Experts of a small language model.
Experts: 40 experts in each of 13 layers, 32 SwiGLU neurons an expert, 8 picks a token, a sigmoid router, a shared expert of 64 neurons.
Below are experts of layer 3 (counted from 0) of a mixture-of-experts language model. Rows are named router (the router's row for the expert), gate (a neuron's input weights, with its number), up (a neuron's input weights, with its number), down (a neuron's output weights, with its number) and show model dimensions 0-47. Each number is 128 + 32 x the weight over its row's rms, rounded and kept within 0 to 255.
Before each expert's rows: a language model's description of what the expert responds to; "comes before" lists some tokens at least twice as common just after its tokens as in all text. This comes from a sample of Wikipedia text that the model never trained on. Tokens count by the router's weight.

# expert 0
Word-final suffix pieces. Closing word pieces and suffixes in names and nouns, such as -ation, -ion, -ary in Gary, -ark in park, -ing.
comes before: " of", ",", "s", ":", " and", " in"
router [143 135  77 184 136 176 132  95 143 104 165 159 138 126  71  85 193 122 200  69 128  96 110 111 132 128 153 177  90  83  97 128 127 174 129 155 136 161 196 121  93 106 139 124 137 108  72  94]
gate0 [139 172 158 137 164 148 140 182 177 134  79 174 101 131 112 111 105 148 130  85 113 106 106 130  32  91 133 189 145  83  98 147  95 150 137 136 137 133 146 134 124 107  76 176 150 180 160  74]
up0 [126 172  78  57 111 100 114 142  93 142 158 112  83 108  73 184  92 102  78 130 186 158 141 117 101 145 127 182 161 119  86  94  84 169 108 125 168 156 159  82 121  66  96  98 137 120 166 100]
down0 [132  97 131 125 121 122 130  74 143 135 227 146 135 198 137 103 105 178 133 131 121  48 107 140 144 161 115 132 120  78 139 178  77 101 107 112  87 117 131 192 120 151 182 127 135 186 118 166]
gate1 [165 110 123 189  85  87 116 120 133 137 149 195 134  86 141  89  87 125 118 154 153 115  83 166 111 187  93 140 121 111  75  98 114 162 145  81 188 140 130 158 127 113  81 143  86 129 147  72]
up1 [151 127  84 123  94 183 130 148 131  93 131 146 187 116  72 112  99 174 139 135  43 116 137 129 104  96 137 180  70 145 108 126 135 154 130 100 101 103 139 123 146 153 124 137  77 133 164 117]
down1 [107 128 130 126 195 137 172  47 157  94 125  89  90 144 104 106 121 141 153 136 107 138 144  75 128  92 113 130 135 105 118 119 167  96 109 136  75 102 100 129 106 151 142 185 186  86  85 124]
gate2 [138 103 116 205 112 142 110 153 150 141  84 155 148 125 143  86  87 133  96 136 111  81 126  85 128 121  90 114 100 164  91  93 161 131 124 112  81 138 188 185 109  95 146 152 157  70 100 111]
up2 [104 141 100 110 135 126 161 153  63 145 182 103 141 158 125 143 100 154 106 134 160 163  96 169 131 150  85 111 188 112 131  77 120 103 165 187 182  88 146 179  97 122  93 115 123 134  92 169]
down2 [113 106 114 140 123 119 166 162 109 113 148 140 162 154 122 132 157 144  80 144 115 152 159 140 199 159 130 136 181 160 127  89 120 188  94 109 149 161 120 165 105  75 210 124 188 135 151 135]
gate3 [157  86 145 122  72 187 102 104 152 127 132 183 103 113 114 153 141 138  86 116  29 124  82 141 137 158 133 153 154 140 160 141 135 117  77 186 124 129 114 170  72 175 112 169 141 109 126 132]
up3 [ 98 117 118 125 138 139 126 138 118 107  99 155 133 114 102 118 130 191  76 139 156 141 122  85 136  86 107 107  80  94 147 116 136  62 138 151 134 121 116 156 101 163  62 113 129 159 131 181]
down3 [ 85 190 159 119 141  81 128 119 160 125 157  98  78 148 138 137 168 135  80  94 122 133 169 127 173 180 125 161 156 112 140 176  53 163 100  74 141 166 138 150 184 122 160 142  77 102 103  97]
gate4 [165 116  84 155  82 179  94 148  76 178 154 147 143 143 161  95  73 183 157 110  96 130  80 108 140 140  84 139 105 177 168 130  98 139 142 118 134 198 119 129 127 153 100  70 117 200 136 180]
up4 [180 133 169 104  94 119  87 194 121 155 144 178 100 134 152 115  85 154 164 172 105 135 128  95 100 104 163 134 145  89 163  62 152 129  80  68  90 193 129 132 114 122 127 162 129  61 137 108]
down4 [128  91 126  72 152 126 161 153 161 141 100  86  82  93  82 192 149 137 184 170  95 105 145  95  93 126 165 131 135 118 155  95 187 104 128  85 157 112 121 114 152 121 165 120 115 114 133 120]
gate5 [ 94 105  75 110 169 108 129 139 136 157 145 118 125  86  87 121 140  81  91 125 188 169  92 130 163  82 129 154  68 109 132  90 145 138 110 143  95 144 109 167  62 114 122  76 218 109  84 119]
up5 [148 155 110 142 166  85 109 156 149 133 158 135 178 104  97 179 108 155 151 117 153 112 180 144 147 131 112  96 135 155  95 144 140 131  92 182  99 180  68 141 139 100 159 110 128  91 161 109]
down5 [ 94  67 226 142 151 179 110 100 141  89 125 117 121 144  69 186 115 166 114 145  78 155 146 122 126 118 103 103 105 134 142 134 116 113 139 126 150 137 177 103 112 129 103 152  64 114 107  94]
gate6 [112 208 128 147 172 150  60 147 162 124  95 159 173 135 157 107 187  90 152  62  96 135 139 157 160 167  87 128 148 138 134 128 134 142 168 154 120 119 148 115 138  91 136 174  72 119 121  81]
up6 [141  92  80 117 180 121 194 110 130 163 158  86 143  92  89 170 131 146 137 125  97 116 123 142 196 168 153 123 117 176 163 119  92 143 126 130 187 116 137 176 151  96 150 169 132 163 188 152]
down6 [101 110 160 128 112 135 158 128 100 114 123  85 107 203 139 114 143 124 115  91 104 195 139 131 169 141 120 110 116 118  37 120 119 135  78 140 150 154 190  96  88 154 174 170 142 157 109 112]

# expert 25
Punctuation and table separators. Table pipes, closing parentheses, periods, semicolons, line breaks after headings, and some sentence connectors like and, of, when.
comes before: " ", "-", " the", " The", "|", "=="
router [112 134  90 157 180 101  65  75 108 160 125 118 122 125 161  96  93  86 141  88 153  92 154 112 143 122 130 148  82  95 185 100 124 110 169 116  91 127 168 125 179  97 200 128 121 114 145 109]
gate0 [105 144 144  89 133 109 135 158 127  92  73  99 136 129 159  89 171 115 169 111 131 165 152 150 106  95  60  94 154 160  84 121  97 122  73  81  60 149 114 164 124 156 116 117 164 160 130 120]
up0 [145 135 109 108 103 134 204 124 110 129 130 139  91 130  98 157 134 105 122 142 111  28  88 133 125 110 157 149 110 150 149 190  99 132 182  84 155 128 151 112  90  92 145 135  56 148 133 152]
down0 [ 76 127 137 117 162 101  79  73 100  57 130 139 156  98  79 102 164 131 152 117 117 148 149 151 126 114 117 103 136 100 105 120 125  93  85 156 158 145 133 129 142 157  75 146 182 136 110  99]
gate1 [128 120  77 133 114  89  87 113 148 170 151  90 154 130 151 120 106 101  76  63 126 132 172 150  47 121  71 162 124 131 121 128 126  82 137 165 126 146 169 116 117 168 123 160 172 139 179  87]
up1 [ 76 109  67 111  86 129 178 161 144 151  64  51 124 119 113 127 126 152 133 115 160 117 159 156 179  88 115 113 108 147 196  93 122 108 146 137 116 156 191 139 134  96 102 128  36 110 141 107]
down1 [138 101 145  82 114 147 182 166 179 174 140  82  82 138 114 110 117 134 132 146  96 132 115 135 168 103 122 118 143 161 190 138 166 148 112 104 141 152 179 136  89 110 131 160  54 167 121 181]
gate2 [ 94  96 156 155  69 178 147 107 107 111  97 123 191 117 116 116 129  97 143  87  98 110 171 125 125 164 167  77 112 170 181 149 154  95 138  99 145 140 155 127 131  92 105 119 103 103 135 101]
up2 [120 122  96 153 141 190 145  82  96 137  95 122 112 106  73 115  84 174 104  72 102 141 147 119 155 123 136 150 126 154 123 101 117 118 167 109  90 159 165  76  82 161  81 150 152 106  96 139]
down2 [ 98 161 136 113  99 140 103  86 130  91 176 145 180  79 137 144 155 157 139  98 151 118 148 117 125 144 117  78  70 118 153 148 119 132 127 166 117 128 175 151  71 110 135  97  75 176  93 100]
gate3 [125 225  92 182 148 140 131 103 138 134 114 136 125 116 120 130 151 167 119 142 109 152 171 148 153 119 129  99 163  97 126  98 112  79 114 126  73 177 124 198 202 106 219  82 120 121  75 115]
up3 [208 204 109 175 119 111 137 121 103  80 145  88  83 133 162 119 145 147 153 140 126  89 143 162 127  77 137  55 142 150  63 123 123 150 104 149  94 107 108 138 162 140 147 105 173 126 142  82]
down3 [187 179 141  77 155 156 113 148 129 124  78 105 109 129 150 126  71 130 142 100 200  71 144 123 130  84 133  94 109 117 135  72  99 127 115 149 100  94 135 139  96 132  87 132 173 135 121 141]
gate4 [ 66 150  53 141 139 108 117  94 104 128 119 112 161 147 131 116  75 144 148 137  79 148 161  96  89  90 117  66 142 139 143 174 120 107 183  47  90 139 134 151  75 145 150  89  86 144 188 129]
up4 [165 104 104 101  91 124 155 110 167 162 153 118 144 145 118 115 159 146  98  93 165 105 127 106 109 137 135 181 139 107 143  90 174  92 171 173 125 141 116 124 170  59 161 135  29 115 173  85]
down4 [153 199 136 172 114 154 113 132 117 115 138  95  73 185 128 171 161 114 114 163 134  98 134 149 127 130 126 110 180  90 124 172  85 143  84 116 180 122 189 111 126 171 135 137 164  94 141  67]
gate5 [131 167 112 158 123 131 120 113 131  96  90 113 150 147 159 156  91 110 103 131 129 163 184 104 129 189 112  96  78  86  87 153 107 108 121 186 100 114 201 119 149  88 157  90 175 156 197 101]
up5 [130  84  79 149 149  70 138 104  68 102 134 104 163 166 125 124 144  60 130 134 129 120 133 164 174  80 133 152 105 128 133 132  67 107 159 127 107  73 174 117 139 126 148 146  84 160  81  99]
down5 [102 115 139 143 111 139 190 171 132 113 127 121 144 137 122 140 112 126 166  86 108 143  88 132 123 111 153 111 122 128 135  93 122 132 156 173  81  91 173 123 110  88  90  68  98 137  84 117]
gate6 [130 134 116 171 161  90 197 119 176 147 120 104  78  81 128 120 127 143 198 152 122 164 163 166 101 127  82 175 163 123 159 169 191 116 158 130 106 156 140 128 133  53 122  98  89 150 163 161]
up6 [119 153 182 172  54 125 134 123 183 155 119  90 175 128  97 149 148 175 105 139 103 110 125 116  90 179 120 171 135 139 125  77 132  80 190 106 118 138 126 134 148  90 146 141  97 143 181 121]
down6 [109 116 174 148 176  78 159 111 168 130 124 159 159 122 185  87 137 130 196 111 216 142 152 115 135  88 168  85 122 133  59  91  84  84  75 184  88 150 147 114 119 112 117 148 130 152 158 159]

# expert 39
Function words, punctuation. Commas, pipes, and common function words such as was, were, has, the, plus word endings like -ly in briefly.
comes before: " ", " a", " was", "%", " is", " he"
router [ 86 122 119 100 190 145 119 184  63 110 126 200 124 109 110 111 143 149 150  86 139 139 143 131  81 121 173 164 135  92 170  88  83 151 151 153 120 163 102 120 151 112 140 106 149  89 130 138]
gate0 [114 145 121 137 191  96 104 142  73  86  96 107 192  85 166  91 124 136 116 112 140 131 145 111  96 167 142  92 113 111 128 121  97  91 184 159 129 159 126 214 137 195 139 144 166  94 157 142]
up0 [104 157  82  39 140 156 113 149 114  86 190  89 120 169  80 174 127 188 118 162 124 144 116 133 172 162 103 157 137 154 136 132 113  91 116 167 160 125 153  86 208 173 121 129 104 133 151 150]
down0 [141  70 134 145 188 142 146  59 172 123 120 117  94  84 176 183  91 158  84 135 105 169 167 133  96  79 145  81 119 118 142 123  83 126 114 155 111 107  86 105 147 101 185  81 120  85 224 138]
gate1 [ 59  98 159 111 163 146 128 145  93 148 183 145 121  96 149 110 170 136 115 135  76 150 172  93  78 166 122 123 171 137 156 133 118 120 113 192 108 139 109 105 121 120  60 105 128 111  82 134]
up1 [149 173 161 152  74 137 106 133 165 178 156 168  96 102 178 102 175  63 142  92 122 137  97 121 178 111 133 180 123 155 127  82  83 163 100 120  62 123 113 132 144 162 155  71  93 130  83 127]
down1 [ 98 133 162 116 128  92 139 128  95 115 112 146 108  96 154 118  82 136 138  94 147 120 208  62  98  96 145 137 112 125 161 125 102 143  72 199  99 175 130 171 174 147 183 105 193 151 132  99]
gate2 [ 78 148 123  87  88  91 160  78 102 150 141 126  95 127 187 166  87 136 128 118 133 133 116 150 154 136 165 147 123 160  94 115 128  90  99  69 147 132  77 140 115 184 131 102 106 119 115 134]
up2 [128 142 133 120 128 128 167  73  85 108 101  98  79 137 150 123 134 109 133 163 107  94 100  93 216 110 135 112 191 147 142 166  83 174 170 110 110 198 105  65 120 165 141 120 165  72 100  93]
down2 [131 124 141 126 108  69 141  86 158 126 143  82 115 115 167  69 149 122 117  59 191 128 195  85  93 169 171 118 113  93 140  69  64  77  99 142  99 143 120 123 114 119 158  95  93 117 140 129]
gate3 [211 126 110  85 155 118 124 200  84 152 149 107 119 136 116 159  99 168 154 114 153 195  96  77 149 117 196 108 127 142  74  86  96 173 189 129 120  96 118  97 101 135  73 155 146 135  70 115]
up3 [162 105 129 149 141 126 164  87 146 137 134 105 153 134 105 125 142 148 196 159 138 162 105 107 123 137 142 122 177 152 134 136 191 120 145  84  98  91  84 178 128 181 207 118 126 141 124 141]
down3 [187 140 113 143  96  98 113 133 185  66  82 100 102  96 113 114 141  48  96 124 149 179 182 134 140 123 183 176  93  99 156 102  88 143 133 164  93 166 160 109  56 136  56 141  97 122 175 186]
gate4 [ 58 115  86 203 144 151 134 146 138 133 134 141  74 103 157  73 157 136 150 118  81 183 133 188 102 120 161 153  89  95 140 155 141  94 200 135 119 123 139 122 157 165 156 107 133 127 102 168]
up4 [ 98 147  82 139  57 119 149 109 180  97  86 174 132 117 140 153 166 133 103 117 102  97 114 146 108 156 124 136  59 144 155 170 103 138 102 118 163 132 165 153 133 117 120  91 177 134 154 153]
down4 [153 134 143 147  73 143 170 128 138 158 100 162 125 126 171 120 161  99 135  98 157  95 114 149 130  94 190  97 126 184 156 136 146 178 139 115  99 116 161  99 170 169 160 155 141 147 131 121]
gate5 [117 126 134  88  88 149  95 150 159  94  79 194 145 106 135 119 138 111 119 186 153 107 112 150 145 102  79  89 103 107  77 173 127 121 120 150 114 131  79 129 112 121 119 139 149 140 104 123]
up5 [103 129 191 108 184 101 118 109 113 116 138 112 136 137 122 114 119 131 169  37  62  57 142 109  90 159 135  71 105 149 189 146 108 101  79 141 139 125 151 159 129 228 111 150 162 115  99 174]
down5 [135 188 146 133 159 122 153 188 114  95  56 129 141 102 125 109  88 118 182 116 160 151 135 170 114 145 148 127 161 150 147 113  89  93 174  89  92 102 124 187  82  91  49 118 141 149 201 100]
gate6 [157 132  73 123 107 112 139 133  76 108 169 139 140 125 123 162 141 139 128 108 114 158 137 156 142 187 126  68 183  95 194 105 171 152 144 122 129 159 111  47 124 145 197 124 139  91 146 152]
up6 [149 183 147 110 134  95 150 105 127 129 126 148 112  95 143 182 102 164 102 138 158 125 111 105  93 137 158  57  65 169 131  83 129  92  46 143 128 165 111  42  83 134 117 100 166  76 127  67]
down6 [137 135 122 125 150 102 172 103 105  79 120 119  75 129 102  99 115 202 102 117  92 128 181  62 152 171 124 103 114 110 139  99  77 113 104 183 162 137 127 101 177 151 157 111 158  95  74 122]